From a checkpoint of a small mixture-of-experts model trained on Wikipedia.
Experts: 1 pick a token, a sigmoid router.
Below are experts of layer 8 (counted from 0) of a mixture-of-experts language model. Rows are named router (the router's row for the expert), gate (a neuron's input weights, with its number), up (a neuron's input weights, with its number) and show model dimensions 480-559. Each number is 50 + 12 x the weight over its row's rms, rounded and kept within 0 to 99.
Before each expert's rows: "gets" lists some tokens that make up at least twice as much of what it gets as of all text. This comes from a sample of Wikipedia text that the model never trained on. Tokens count by the router's weight.

# expert 4
gets: " ", " |", " (", "0", "1", ")"
router:75 41 58 48 42 52 43 64 45 56 57 49 37 48 51 41 66 54 41 58 56 45 49 34 65 55 43 56 50 43 60 54 62 48 31 56 62 51 57 45 56 54 54 43 65 44 51 57 53 63 65 61 56 40 45 65 45 34 43 48 46 49 32 50 52 55 50 46 34 41 73 47 51 44 37 49 67 54 58 40
gate0:50 36 54 57 70 43 61 42 44 73 47 42 61 45 59 58 64 43 62 67 61 59 51 47 62 66 51 53 43 46 30 57 54 72 47 58 60 68 50 42 56 39 54 36 53 31 32 32 56 46 32 40 46 31 66 42 53 58 45 57 64 47 45 31 69 55 66 42 49 60 64 34 46 50 41 38 73 49 49 41
up0:52 64 24 59 50 52 62 55 47 57 41 55 66 78 62 66 58 45 36 66 67 66 64 43 36 60 38 49 67 46 53 57 60 64 52 61 46 21 43 42 51 27 49 60 60 48 48 47 37 77 43 48 70 51 56 55 40 53 26 61 43 39 58 32 70 60 56 50 44 48 39 42 32 57 66 39 56 52 33 56
gate1:49 49 71 69 45 45 36 53 44 53 68 54 61 52 51 56 59 63 46 38 70 65 41 55 48 47 67 79 53 65 41 35 42 55 70 51 31 49 50 51 41 44 47 33 41 65 49 55 33 49 55 65 74 47 45 64 33 67 44 62 58 55 82 39 46 44 53 60 37 58 46 69 59 58 70 46 47 66 50 35
up1:39 84 69 58 73 43 54 46 32 66 56 58 47 54 57 59 46 71 66 53 39 42 45 50 42 47 37 70 42 45 67 68 69 48 51 48 45 47 44 57 51 45 28 30 49 62 69 52 65 54 73 54 40 62 49 42 48 56 46 56 49 38 66 70 36 31 33 60 39 43 45 45 54 55 57 43 62 74 52 38
gate2:41 29 55 45 29 53 48 38 56 62 33 54 43 57 39 48 52 45 41 39 68 60 57 61 64 48 47 48 44 27 68 48 46 31 46 40 66 68 42 47 24 63 58 58 43 42 57 38 49 49 54 59 49 43 31 57 57 64 62 55 63 52 52 58 59 49 61 48 36 45 72 47 49 53 41 38 53 47 42 52
up2:64 29 47 64 52 69 41 46 58 53 39 62 53 76 59 29 44 48 40 51 54 70 58 22 44 49 36 31 40 47 59 46 42 28 68 59 62 63 50 41 40 30 55 57 63 24 73 53 54 24 57 40 50 42 46 55 59 56 62 50 59 50 56 53 56 49 61 65 56 71 53 50 54 47 47 50 65 40 54 47
gate3:56 50 58 42 43 57 60 56 46 57 43 41 33 58 49 44 77 51 54 44 23 67 51 57 55 61 66 55 52 56 59 71 69 81 37 51 47 52 12 42 56 37 53 67 58 35 54 45 60 59 45 48 62 44 42 40 57 51 47 35 43 60 56 49 50 39 56 41 54 49 52 46 66 36 40 50 57 26 43 41
up3:46 30 29 40 37 50 62 47 66 59 45 63 45 61 49 56 57 52 60 37 39 43 40 45 66 42 52 69 55 43 63 58 57 70 52 41 60 43 48 69 55 36 40 45 35 57 46 68 39 43 63 58 68 74 46 46 37 53 41 63 50 58 54 48 27 57 49 61 46 65 48 43 51 37 56 57 45 32 43 69
gate4:48 40 53 48 46 52 41 52 52 54 42 50 55 54 56 49 57 48 59 49 42 57 48 27 60 38 53 53 65 58 53 79 49 61 58 22 53 29 38 53 47 46 68 40 40 45 47 59 59 40 27 59 53 38 36 58 42 65 45 34 59 53 54 68 75 44 57 44 61 35 58 48 29 47 74 61 41 53 52 56
up4:64 42 45 10 64 57 46 49 64 65 42 59 64 41 37 43 44 48 44 53 33 42 34 54 47 41 72 48 50 41 37 40 49 52 45 45 56 37 50 38 42 63 48 45 43 42 53 52 65 70 44 55 51 49 31 57 30 53 73 48 50 48 60 28 47 46 30 45 58 46 61 57 65 62 37 38 35 37 41 61
gate5:46 47 47 48 67 59 75 76 55 57 69 55 15 31 62 43 48 54 64 45 47 52 42 61 47 25 41 49 18 62 41 64 47 35 80 65 73 41 57 45 63 69 53 55 54 62 48 63 48 65 47 72 49 45 48 37 58 51 36 42 54 58 48 40 48 50 58 55 37 46 37 65 63 53 54 31 65 79 42 51
up5:47 63 78 33 59 38 36 78 53 32 63 72 52 35 61 33 63 33 38 42 53 41 38 35 70 41 43 69 48 43 58 51 54 43 41 65 64 38 45 64 74 44 55 38 59 40 51 47 61 50 53 41 56 39 56 31 66 51 37 37 48 52 50 49 50 44 42 48 57 60 58 59 62 30 58 39 64 53 54 66
gate6:52 26 54 42 71 39 36 47 76 51 47 53 56 56 62 76 43 50 65 67 59 41 36 45 45 55 51 48 45 31 67 48 52 58 59 65 49 50 59 57 42 33 47 61 44 44 36 40 49 49 41 56 39 53 50 33 67 41 54 59 30 59 65 63 31 44 43 59 60 41 69 51 48 38 57 38 57 57 63 59
up6:75 51 34 60 66 47 64 50 52 48 58 44 59 32 72 61 59 53 39 37 33 48 46 67 33 51 42 54 37 29 54 22 71 64 57 77 54 29 49 49 46 55 41 56 46 31 15 49 50 60 51 38 56 52 66 65 58 64 56 59 52 50 33 38 39 58 51 55 54 56 62 63 44 31 75 53 40 62 51 57
gate7:42 51 45 61 42 51 24 62 44 31 42 40 60 56 70 42 48 50 41 39 34 71 37 55 52 57 52 47 37 46 50 51 61 73 52 28 48 42 53 40 79 24 40 56 41 79 59 48 40 59 34 45 47 52 28 55 33 39 64 59 45 45 38 49 44 62 65 71 58 33 53 71 33 56 64 39 65 40 43 61
up7:47 56 43 44 41 55 63 49 43 36 51 53 50 62 87 44 77 49 58 45 43 62 42 44 74 22 76 59 50 68 44 38 34 49 51 46 68 41 52 52 41 28 42 38 49 57 70 75 34 44 58 65 48 50 42 39 64 49 45 49 58 59 47 55 51 48 69 65 71 60 51 56 57 58 53 58 32 42 70 43
gate8:46 46 47 60 55 23 46 45 41 52 32 72 56 56 72 53 54 41 44 39 66 51 45 59 57 44 52 31 48 61 47 39 60 50 54 48 61 76 47 50 43 31 61 41 84 49 52 47 51 41 47 61 52 37 38 46 48 63 44 61 47 66 47 45 39 39 54 41 55 71 62 45 45 72 51 61 29 58 59 55
up8:51 54 44 48 68 50 43 66 47 36 47 58 37 58 62 62 53 65 39 57 65 56 30 40 73 46 53 57 60 59 54 43 57 48 53 31 58 30 58 39 34 55 71 63 50 46 44 68 40 53 69 63 45 37 41 42 60 57 41 48 56 55 48 52 50 49 66 46 45 82 51 49 62 48 69 46 52 56 55 60
gate9:69 48 22 56 42 44 74 74 38 56 55 51 62 51 68 35 54 62 60 63 35 52 42 50 51 31 41 51 47 47 31 51 60 47 50 65 40 65 45 44 41 41 43 40 32 40 49 60 50 53 53 36 44 45 53 54 57 33 46 60 29 57 37 54 38 78 22 41 46 53 53 42 69 43 61 37 78 45 27 55
up9:71 31 32 43 60 53 41 21 58 59 72 40 63 55 47 57 50 60 28 66 40 68 51 56 47 43 49 44 54 57 48 35 47 65 39 49 60 45 31 64 60 56 60 43 62 39 41 67 33 53 53 59 70 44 67 37 69 44 43 46 31 40 65 48 57 54 45 63 60 38 51 42 56 47 43 60 70 53 30 33

# expert 0
gets: " was", " is", " to", "ing", "ed", " were"
router:39 41 51 30 39 43 28 43 48 57 46 48 69 29 63 62 62 23 44 55 30 40 35 45 73 59 47 52 29 73 61 55 40 54 28 58 44 44 52 59 42 59 56 51 60 59 56 50 56 51 68 48 46 53 44 57 49 48 30 60 66 82 31 21 56 43 61 66 33 60 54 69 45 46 65 49 70 51 47 44
gate0:59 59 46 38 36 57 50 44 36 73 48 72 71 59 46 53 44 39 66 53 33 45 57 39 63 55 37 51 52 51 41 70 53 55 21 39 21 50 57 41 45 56 36 42 37 48 43 63 55 46 58 51 51 56 50 57 43 46 53 45 63 56 73 46 49 42 62 62 49 37 59 51 62 38 38 52 69 15 47 51
up0:46 52 39 71 59 49 47 40 43 56 52 42 52 35 41 34 48 49 52 50 42 36 68 54 42 37 58 46 48 45 64 48 45 74 31 47 30 41 39 51 43 27 57 64 50 64 32 73 56 47 38 41 53 53 55 50 59 55 79 53 51 26 66 40 68 49 68 39 19 51 62 40 45 44 55 38 40 79 33 44
gate1:40 78 37 44 65 39 37 60 51 46 78 55 63 34 45 54 50 64 55 65 64 42 65 40 45 35 63 66 43 27 56 43 30 46 48 41 49 49 65 69 20 60 56 42 51 41 54 54 59 56 47 43 35 55 42 58 56 48 73 55 42 69 61 38 47 51 42 46 58 87 50 65 64 51 68 43 66 37 40 35
up1:36 27 62 57 41 49 34 61 55 72 43 53 47 53 49 39 54 94 51 52 39 51 40 40 63 39 29 49 46 53 63 40 51 51 73 51 66 49 43 58 49 55 45 64 37 59 40 60 60 43 62 43 60 56 43 50 57 63 60 52 43 55 67 81 52 51 47 61 57 42 17 31 32 56 27 60 42 23 58 59
gate2:57 47 39 66 23 43 27 70 41 37 44 35 51 66 31 60 57 49 36 46 43 62 43 38 51 42 28 60 47 30 59 45 66 59 50 41 58 37 70 56 35 49 23 54 61 31 44 52 79 56 45 38 58 66 64 34 45 54 47 53 63 60 58 59 42 52 31 28 48 46 43 53 56 77 52 36 76 29 47 26
up2:67 46 53 46 34 46 48 62 63 52 46 57 38 60 57 31 41 61 39 44 46 45 58 32 54 50 62 50 55 53 43 53 55 48 42 50 58 69 49 47 29 42 54 44 47 46 59 55 33 48 84 63 62 46 74 50 55 69 43 50 53 30 50 27 61 51 54 46 52 55 36 32 44 39 48 56 48 52 54 62
gate3:51 41 37 47 51 37 35 53 36 53 54 67 47 53 64 50 31 39 59 40 44 51 75 62 48 17 60 84 49 33 55 57 57 54 46 49 47 46 43 54 54 43 52 42 31 48 43 58 35 42 30 26 65 47 54 33 56 55 36 59 57 49 48 50 53 44 57 28 38 50 71 52 78 66 23 42 34 59 68 51
up3:52 65 39 45 65 44 42 44 70 39 48 58 63 57 35 41 53 52 38 21 48 48 53 74 54 44 46 52 47 65 43 39 46 71 54 34 54 44 50 49 60 28 48 28 48 32 40 28 54 52 26 63 41 68 47 63 51 53 57 68 47 54 51 44 63 66 59 66 29 53 50 65 47 61 34 37 36 34 22 48
gate4:42 61 41 70 56 36 50 58 30 41 52 57 53 40 59 52 32 48 58 35 51 32 32 28 47 42 61 69 46 45 43 58 47 37 44 57 73 51 35 27 60 64 35 36 34 46 46 46 63 43 55 55 42 65 64 53 66 38 57 54 29 53 59 47 23 55 56 46 32 33 50 74 46 47 51 56 43 51 58 51
up4:63 55 47 55 58 18 54 52 60 54 60 48 49 24 46 32 30 50 51 60 47 50 47 45 49 52 61 45 56 62 51 44 52 37 45 38 56 39 54 32 48 40 71 33 39 27 47 24 26 25 45 27 35 70 56 59 49 37 55 60 40 48 42 65 38 07 37 32 35 60 37 62 46 34 52 52 62 48 49 68
gate5:49 63 48 45 45 68 54 55 43 45 36 74 52 63 36 44 46 37 51 58 43 64 66 53 43 50 49 59 31 35 44 49 58 46 48 49 37 57 62 44 41 51 67 39 53 48 70 34 50 72 46 74 69 52 45 31 45 42 48 55 18 67 54 34 61 53 52 42 49 33 69 61 42 61 36 64 78 65 55 54
up5:44 46 46 53 45 62 56 68 37 34 62 59 59 54 55 55 54 42 44 64 34 48 49 51 65 29 51 55 45 53 62 51 52 50 60 38 61 57 41 50 71 30 41 40 43 39 45 33 59 33 32 59 45 55 16 56 31 54 33 66 49 50 39 77 52 27 57 45 50 60 38 64 54 44 47 55 23 45 56 40
gate6:66 39 39 58 53 60 35 84 55 71 69 55 40 45 21 70 53 38 65 66 50 30 21 44 59 34 44 30 71 53 26 46 62 48 56 44 45 47 47 55 33 29 55 68 53 51 43 37 59 58 38 57 40 50 56 39 40 43 50 55 57 57 38 69 31 51 49 49 51 42 69 58 40 53 58 59 52 60 55 73
up6:26 49 58 48 65 58 37 55 60 51 65 66 42 60 51 48 29 42 60 73 40 53 56 58 79 49 60 59 56 33 32 58 44 40 46 69 62 40 41 46 41 56 58 69 23 27 45 44 40 42 56 53 66 25 36 52 57 47 67 49 45 69 42 49 55 56 51 67 69 42 55 33 67 63 40 37 53 16 56 68
gate7:52 40 56 34 52 73 48 55 40 58 60 76 39 57 79 53 42 54 67 45 63 59 40 60 44 57 25 50 38 44 41 38 48 50 47 55 67 52 28 40 57 51 60 26 66 52 42 60 57 65 54 28 41 53 48 67 59 42 35 09 61 53 31 49 59 47 57 48 55 42 61 44 53 61 40 57 52 54 42 68
up7:64 59 44 68 52 65 44 49 49 59 61 51 41 47 38 56 52 24 71 69 53 28 60 34 45 43 37 41 58 48 43 54 30 60 79 48 39 46 27 39 23 62 25 47 46 67 65 52 56 62 42 70 36 54 35 57 44 29 35 51 45 51 43 29 58 48 52 43 64 32 30 27 44 59 67 54 43 52 53 61
gate8:52 52 83 37 65 47 47 13 38 48 42 59 50 51 60 22 38 38 36 50 58 49 46 45 73 48 51 35 43 48 45 61 37 53 51 62 42 31 61 51 31 52 42 46 60 56 41 59 63 48 59 70 48 58 52 65 35 58 41 61 54 64 49 47 48 67 48 62 79 58 56 66 40 59 13 54 43 73 30 61
up8:56 37 38 36 52 30 42 30 55 36 55 48 47 49 79 49 56 66 59 47 50 32 49 28 35 49 58 38 59 59 50 60 33 50 57 62 50 74 67 18 36 29 29 34 54 80 46 36 69 62 72 71 61 55 59 46 49 65 58 38 46 25 63 49 29 57 52 53 50 44 38 75 59 66 64 51 53 46 50 53
gate9:39 50 40 56 51 51 52 59 39 58 46 46 36 43 67 44 49 40 44 57 42 41 60 43 56 72 42 49 60 57 43 45 57 57 48 55 58 47 57 52 78 49 30 35 61 42 68 48 51 46 73 37 37 35 65 30 77 54 76 49 59 53 51 51 44 61 53 43 53 56 53 73 50 50 32 39 49 64 42 55
up9:59 36 45 63 55 52 44 37 46 42 56 37 41 54 33 57 54 45 63 51 40 66 33 56 66 65 58 57 59 34 38 68 44 53 54 58 40 39 30 42 46 51 56 62 51 42 63 57 64 60 48 22 34 46 62 33 60 53 48 36 66 50 49 41 80 49 49 44 58 76 61 64 35 30 53 50 46 57 65 42

# expert 5
gets: " the", ",", "-", "\n", ".", " |\n"
router:57 65 39 43 62 42 54 58 48 46 70 39 50 46 52 75 62 64 50 64 45 26 58 48 50 37 53 77 54 56 66 44 34 16 46 67 41 54 50 67 38 43 46 43 50 53 65 43 50 43 53 59 70 39 49 84 81 45 47 45 51 57 59 60 73 51 52 61 46 46 49 59 38 43 55 33 46 54 28 67
gate0:51 57 47 74 47 58 52 46 44 37 61 54 69 66 31 40 56 76 53 61 58 40 56 48 68 42 49 66 68 55 33 54 65 42 43 50 45 32 35 57 78 60 62 48 56 56 39 57 50 60 58 40 45 64 53 36 33 52 67 44 79 50 50 33 36 81 32 36 33 45 73 63 63 55 42 61 82 54 46 36
up0:37 49 47 43 70 53 65 44 45 46 58 67 55 56 40 61 58 60 40 66 68 53 59 50 60 50 44 55 66 33 52 73 43 47 72 36 75 68 36 43 35 79 58 57 51 39 54 70 53 44 51 45 43 43 52 51 23 31 53 39 46 64 59 52 76 42 39 48 30 50 60 36 44 32 58 44 82 57 36 63
gate1:57 59 40 57 31 42 72 67 28 42 62 38 46 40 48 53 55 38 58 53 49 50 40 44 58 56 73 48 30 73 39 36 60 68 74 45 58 53 45 43 61 69 24 53 43 55 44 47 45 52 57 21 43 56 32 47 57 39 48 33 55 54 55 47 65 43 51 47 49 46 42 48 70 54 55 48 24 33 39 56
up1:70 43 39 30 41 50 53 52 65 62 58 47 65 63 43 67 42 38 62 30 42 44 54 67 62 38 46 82 44 48 30 63 41 45 58 33 47 57 29 49 29 44 83 50 28 44 67 38 50 47 23 60 61 37 64 53 45 39 58 52 55 40 62 55 46 33 44 64 63 43 36 58 02 53 40 59 51 64 62 30
gate2:72 51 44 44 50 49 28 48 28 56 55 52 36 40 50 37 61 41 27 45 44 49 42 34 63 38 48 54 60 71 34 59 24 68 61 74 45 51 39 60 45 43 52 39 52 60 61 66 71 34 50 30 29 66 51 41 49 55 32 58 56 52 32 44 35 51 57 57 34 50 54 46 65 61 54 61 36 47 66 68
up2:27 36 59 63 60 45 56 56 47 45 44 55 34 32 48 52 34 37 58 46 61 50 52 30 50 55 31 78 44 52 28 58 47 53 40 60 53 43 41 35 49 47 64 63 60 43 59 66 64 44 57 53 43 55 30 52 52 48 56 51 55 45 58 63 59 48 47 49 44 45 54 63 62 62 47 53 35 32 37 57
gate3:49 49 35 52 47 56 46 61 71 43 49 52 51 54 27 41 34 51 29 36 22 50 40 57 51 37 63 57 69 44 56 58 65 46 64 36 30 56 41 57 67 37 52 59 50 55 48 43 69 49 27 40 49 53 47 59 46 51 53 37 53 56 51 58 55 28 52 30 34 34 50 48 53 59 41 50 52 51 54 40
up3:67 54 44 69 48 33 59 41 48 40 72 56 39 45 52 43 50 69 40 59 38 53 60 46 49 48 43 38 48 63 48 49 50 58 44 80 38 59 61 54 54 70 39 72 59 54 79 39 42 32 49 43 51 39 27 41 54 50 38 37 33 41 70 55 67 46 46 55 47 42 75 47 50 44 57 47 54 69 40 34
gate4:57 54 49 59 51 60 56 60 44 55 74 56 33 28 58 63 38 61 65 74 28 58 28 64 48 49 33 64 43 54 68 67 48 40 47 56 49 43 52 58 59 44 22 52 69 60 54 59 55 30 34 48 50 61 51 69 63 49 63 54 45 54 56 56 57 32 56 62 29 50 61 62 33 50 57 65 44 59 57 46
up4:57 77 43 63 49 41 29 47 53 43 45 67 51 62 22 46 46 42 38 42 59 71 55 86 42 46 52 44 59 27 50 55 23 48 41 48 64 40 51 65 41 52 42 42 74 43 31 25 49 60 54 76 44 41 39 31 47 57 59 64 38 46 51 43 35 68 42 60 34 54 59 44 55 37 41 51 62 78 47 46
gate5:74 47 49 38 58 16 41 49 35 45 44 51 52 66 39 55 62 51 61 50 55 68 48 59 46 65 55 48 43 37 62 59 46 46 53 56 48 68 53 52 63 58 62 52 46 56 50 56 55 48 31 52 45 34 49 42 45 58 59 18 62 49 32 54 54 62 64 43 35 48 43 29 58 48 56 71 63 54 51 43
up5:58 21 36 63 51 62 43 44 59 35 56 58 37 39 56 39 63 52 48 39 55 34 39 55 45 50 19 50 52 31 79 54 47 50 50 58 38 39 51 36 66 58 58 52 56 71 34 42 53 45 63 30 51 61 52 55 50 30 46 53 57 46 26 45 78 68 48 52 32 54 47 34 57 36 50 50 66 70 66 52
gate6:44 59 54 44 55 59 59 62 46 50 63 55 44 43 67 45 56 58 55 27 41 59 47 56 55 61 53 47 39 65 42 55 45 27 49 55 67 58 39 68 41 47 37 41 69 40 31 69 40 48 57 37 38 39 36 39 49 48 44 47 66 32 57 45 48 37 37 66 78 44 48 48 46 52 60 48 33 49 56 74
up6:63 46 31 63 52 43 44 71 45 55 70 45 43 49 48 65 42 63 44 36 53 27 54 48 65 64 52 49 40 76 37 69 49 42 76 53 34 53 63 72 57 44 30 52 58 35 41 38 50 55 41 50 32 46 45 75 67 51 46 53 87 55 61 53 64 47 52 41 56 47 40 42 47 51 59 55 59 37 35 52
gate7:47 49 42 45 37 58 54 52 45 61 66 30 60 32 52 26 49 46 54 50 60 43 66 62 06 26 57 48 42 48 55 46 38 64 55 73 48 36 49 55 51 39 45 56 52 60 47 78 49 66 47 41 54 73 64 38 74 25 47 36 40 61 28 57 68 46 48 73 45 42 69 72 18 35 38 41 34 28 40 46
up7:42 53 48 46 43 64 49 56 55 53 35 57 58 49 39 67 60 49 55 57 60 54 45 33 65 38 49 30 30 60 63 35 34 59 31 50 41 32 61 65 78 39 54 62 53 59 34 69 39 42 58 60 47 59 39 58 61 38 27 45 51 40 47 28 49 51 45 26 48 49 61 27 31 62 42 44 54 58 48 41
gate8:37 44 42 33 55 30 60 43 44 70 53 32 47 50 43 59 58 65 51 60 53 42 36 51 36 56 54 38 45 53 46 79 69 59 42 35 43 40 66 54 62 55 49 40 75 47 46 54 58 58 47 56 60 69 61 46 56 45 43 29 55 56 48 37 44 51 49 78 43 39 32 47 53 36 63 53 41 39 48 59
up8:44 64 46 52 73 40 50 37 33 43 66 54 45 66 62 35 37 45 45 40 65 51 62 45 58 44 40 62 62 53 48 48 56 37 49 68 44 53 44 57 58 26 56 51 73 51 44 61 57 49 57 61 50 61 86 72 61 55 55 40 25 57 32 42 50 34 51 46 59 45 70 40 55 53 41 66 39 41 76 36
gate9:54 40 51 36 58 54 33 54 45 58 49 53 35 56 30 42 58 70 44 51 56 42 58 55 42 63 61 53 76 42 48 58 39 48 65 85 49 45 51 54 52 60 50 65 60 34 51 30 58 47 62 57 63 53 57 47 62 50 27 50 52 55 32 42 58 37 45 07 51 57 66 49 39 47 39 64 59 22 41 51
up9:51 42 29 58 68 35 64 31 38 39 60 62 42 45 50 67 60 49 43 59 69 53 56 65 60 43 69 67 48 60 41 54 42 36 40 43 52 36 43 42 72 42 53 36 43 54 31 47 54 62 45 63 15 53 61 34 70 49 64 60 50 44 56 52 47 74 56 28 42 80 61 63 31 61 48 47 57 44 60 70

# expert 3
gets: "20", "19", "18", "17", " on", "16"
router:49 65 33 72 53 27 82 46 55 45 44 70 55 45 56 37 50 46 34 28 68 45 66 52 30 44 66 38 37 50 48 59 57 50 36 48 60 53 54 56 47 28 32 43 50 54 38 59 65 31 39 43 43 67 56 72 20 68 52 40 47 45 54 50 36 69 50 38 38 48 53 54 38 66 34 46 75 54 39 79
gate0:69 46 57 49 54 56 34 48 74 54 63 64 54 55 59 57 59 44 45 59 44 44 54 58 60 46 41 72 63 32 49 56 43 69 58 50 50 42 53 45 51 52 43 30 63 51 43 59 49 33 35 65 69 54 65 53 41 41 49 52 51 59 45 34 33 32 53 52 54 32 64 44 53 34 42 57 31 41 35 46
up0:46 76 63 30 49 76 54 50 50 58 48 60 61 37 71 37 71 54 80 44 73 58 61 51 44 49 46 62 57 59 31 55 49 69 58 47 44 47 49 63 64 39 68 59 28 36 57 56 35 45 79 60 51 60 54 45 51 49 73 47 57 47 62 42 46 66 48 82 48 57 72 48 31 34 57 45 36 55 41 72
gate1:45 62 55 37 70 46 46 48 54 51 55 63 35 41 49 56 41 45 58 60 75 78 52 49 47 57 50 45 71 33 68 43 33 66 56 71 52 49 51 49 37 40 48 53 54 72 65 29 79 70 52 35 47 54 20 49 60 62 46 56 54 63 50 65 38 64 65 55 78 47 66 40 59 50 29 34 50 52 57 67
up1:46 61 39 61 32 48 44 65 49 58 40 57 43 63 72 48 32 54 66 55 40 74 43 63 61 27 49 46 46 48 46 79 58 51 45 63 58 57 60 61 48 40 60 42 68 60 57 42 39 54 60 50 60 48 49 57 48 26 60 33 51 37 57 57 54 58 53 59 41 25 54 59 60 45 43 48 41 35 43 57
gate2:77 69 33 70 41 64 51 59 19 50 54 60 67 51 61 38 44 40 56 40 54 50 59 56 43 40 51 38 63 56 52 46 48 50 38 79 49 43 57 34 57 63 53 65 59 63 44 42 56 37 31 44 56 38 54 57 32 62 49 47 48 41 52 61 39 55 62 70 72 45 49 70 59 59 56 56 48 45 67 68
up2:67 46 58 48 47 56 46 56 34 28 31 49 66 40 46 36 61 38 53 58 57 31 55 46 32 58 56 50 63 53 52 48 65 47 69 49 55 57 31 53 54 57 64 82 37 39 54 60 53 64 30 62 50 61 56 37 51 19 59 31 59 53 50 56 35 47 41 77 41 44 70 52 24 43 78 57 45 57 42 47
gate3:53 46 49 50 60 53 18 52 42 65 57 41 46 64 50 50 54 40 45 47 57 39 46 61 62 54 41 56 55 61 71 61 62 63 56 70 43 31 49 31 74 77 37 58 27 38 60 57 51 52 61 41 43 71 58 59 51 44 64 58 47 66 44 51 33 51 67 40 64 57 60 55 40 33 44 55 55 49 63 46
up3:51 55 46 62 55 29 56 51 48 45 44 48 48 66 55 49 35 53 64 48 59 48 41 56 42 56 53 64 38 47 47 31 60 40 51 54 61 63 48 55 42 60 45 67 62 59 54 37 42 49 33 38 71 35 38 60 31 48 39 66 41 54 67 63 44 38 51 51 28 42 56 43 30 36 41 41 65 67 61 31
gate4:49 41 45 41 53 32 56 42 58 64 83 31 57 39 50 70 59 52 43 46 42 40 40 52 29 65 46 57 51 70 34 55 43 62 51 28 44 54 49 48 35 50 48 34 20 50 34 76 48 49 44 34 49 82 42 42 53 64 69 42 44 36 57 51 42 70 44 53 51 46 40 66 35 48 41 47 67 48 38 43
up4:35 62 44 33 30 57 80 47 41 25 52 39 24 50 57 25 40 50 50 43 63 56 48 41 57 50 46 59 48 39 52 51 41 71 39 59 56 52 28 43 62 61 62 44 65 59 67 59 71 45 55 50 51 59 52 38 46 53 53 53 64 73 57 70 42 40 57 45 24 39 46 69 69 57 52 49 67 50 37 51
gate5:22 47 49 43 38 40 45 39 46 51 30 53 44 53 70 62 52 64 65 53 67 70 24 42 61 48 62 57 41 45 44 23 45 64 27 62 54 52 66 48 43 66 33 65 63 56 57 40 63 55 31 45 62 44 33 55 49 57 31 39 79 61 70 40 46 59 50 50 50 60 46 33 55 44 71 52 59 48 56 83
up5:54 45 32 16 53 52 49 36 41 38 46 67 45 50 39 60 45 42 73 60 62 57 45 63 33 50 45 53 47 51 40 76 47 74 42 36 45 36 40 42 56 54 41 49 35 61 50 63 57 61 60 40 47 31 62 40 41 73 44 50 49 30 56 51 32 42 50 41 39 53 62 48 46 43 49 57 69 58 40 72
gate6:43 46 76 62 38 54 53 39 42 63 69 46 63 38 45 67 18 53 47 49 41 68 67 45 46 48 55 51 63 42 45 78 58 57 56 45 62 63 58 24 55 49 36 54 60 46 45 67 39 75 45 36 37 50 58 53 45 51 36 54 63 34 73 57 47 64 46 43 63 43 64 55 55 75 47 43 47 53 40 44
up6:62 53 51 52 58 52 56 57 45 56 40 57 62 35 54 66 47 43 63 54 62 50 59 31 56 53 28 43 48 63 53 60 58 60 53 46 69 36 48 50 32 36 31 61 61 52 29 33 52 43 43 66 36 52 55 55 55 35 56 70 63 50 55 42 78 25 42 59 24 44 35 55 44 55 30 57 44 52 33 41
gate7:45 61 52 58 40 58 56 38 58 54 46 57 29 55 58 59 50 47 48 32 32 43 52 54 58 58 31 42 50 30 55 33 42 51 36 61 57 70 49 31 51 53 45 61 36 46 45 59 53 77 39 57 47 63 40 67 51 36 44 55 67 64 53 53 61 44 32 55 69 59 41 64 38 43 44 54 51 55 58 45
up7:50 61 51 41 43 48 40 34 63 59 34 48 59 45 58 34 71 71 48 43 52 46 48 40 49 38 40 30 71 67 55 72 38 55 46 46 66 34 72 44 36 57 53 46 76 59 62 43 31 55 59 60 70 50 52 51 61 39 56 49 53 43 44 53 47 55 50 53 45 55 42 64 34 74 58 62 41 31 70 51
gate8:52 57 41 57 41 51 61 43 37 34 47 45 66 35 49 37 48 31 47 55 71 54 38 38 56 64 26 53 31 46 43 49 57 67 54 44 56 54 78 58 47 55 53 41 57 56 43 54 39 32 44 50 68 57 62 57 58 57 54 46 31 55 57 52 61 61 60 55 29 79 53 41 48 51 61 55 53 70 39 52
up8:37 56 44 47 57 48 68 54 45 51 51 58 36 67 48 63 56 20 74 44 45 43 58 54 34 51 52 45 55 56 59 30 51 59 71 49 59 37 50 56 46 52 40 42 47 40 53 47 30 49 44 75 55 52 61 41 43 52 50 40 34 24 36 39 38 57 42 60 47 43 38 40 52 25 71 53 50 48 65 52
gate9:44 63 65 37 35 34 51 42 55 43 44 37 63 53 44 61 37 32 60 55 77 40 69 48 53 62 48 37 31 61 48 53 77 34 49 63 72 59 56 70 65 71 59 55 52 35 56 49 63 59 54 57 67 56 69 55 35 42 62 47 40 32 38 42 33 59 48 72 58 60 51 60 46 23 39 26 66 69 56 72
up9:61 55 41 68 57 50 38 48 60 52 57 58 52 65 76 35 44 40 68 57 56 43 43 50 47 65 41 43 70 52 81 48 65 57 53 53 60 48 43 37 48 53 54 68 59 60 39 41 37 58 44 57 66 51 56 53 52 73 44 43 62 56 34 46 41 46 71 47 29 35 31 64 40 33 66 54 50 21 81 34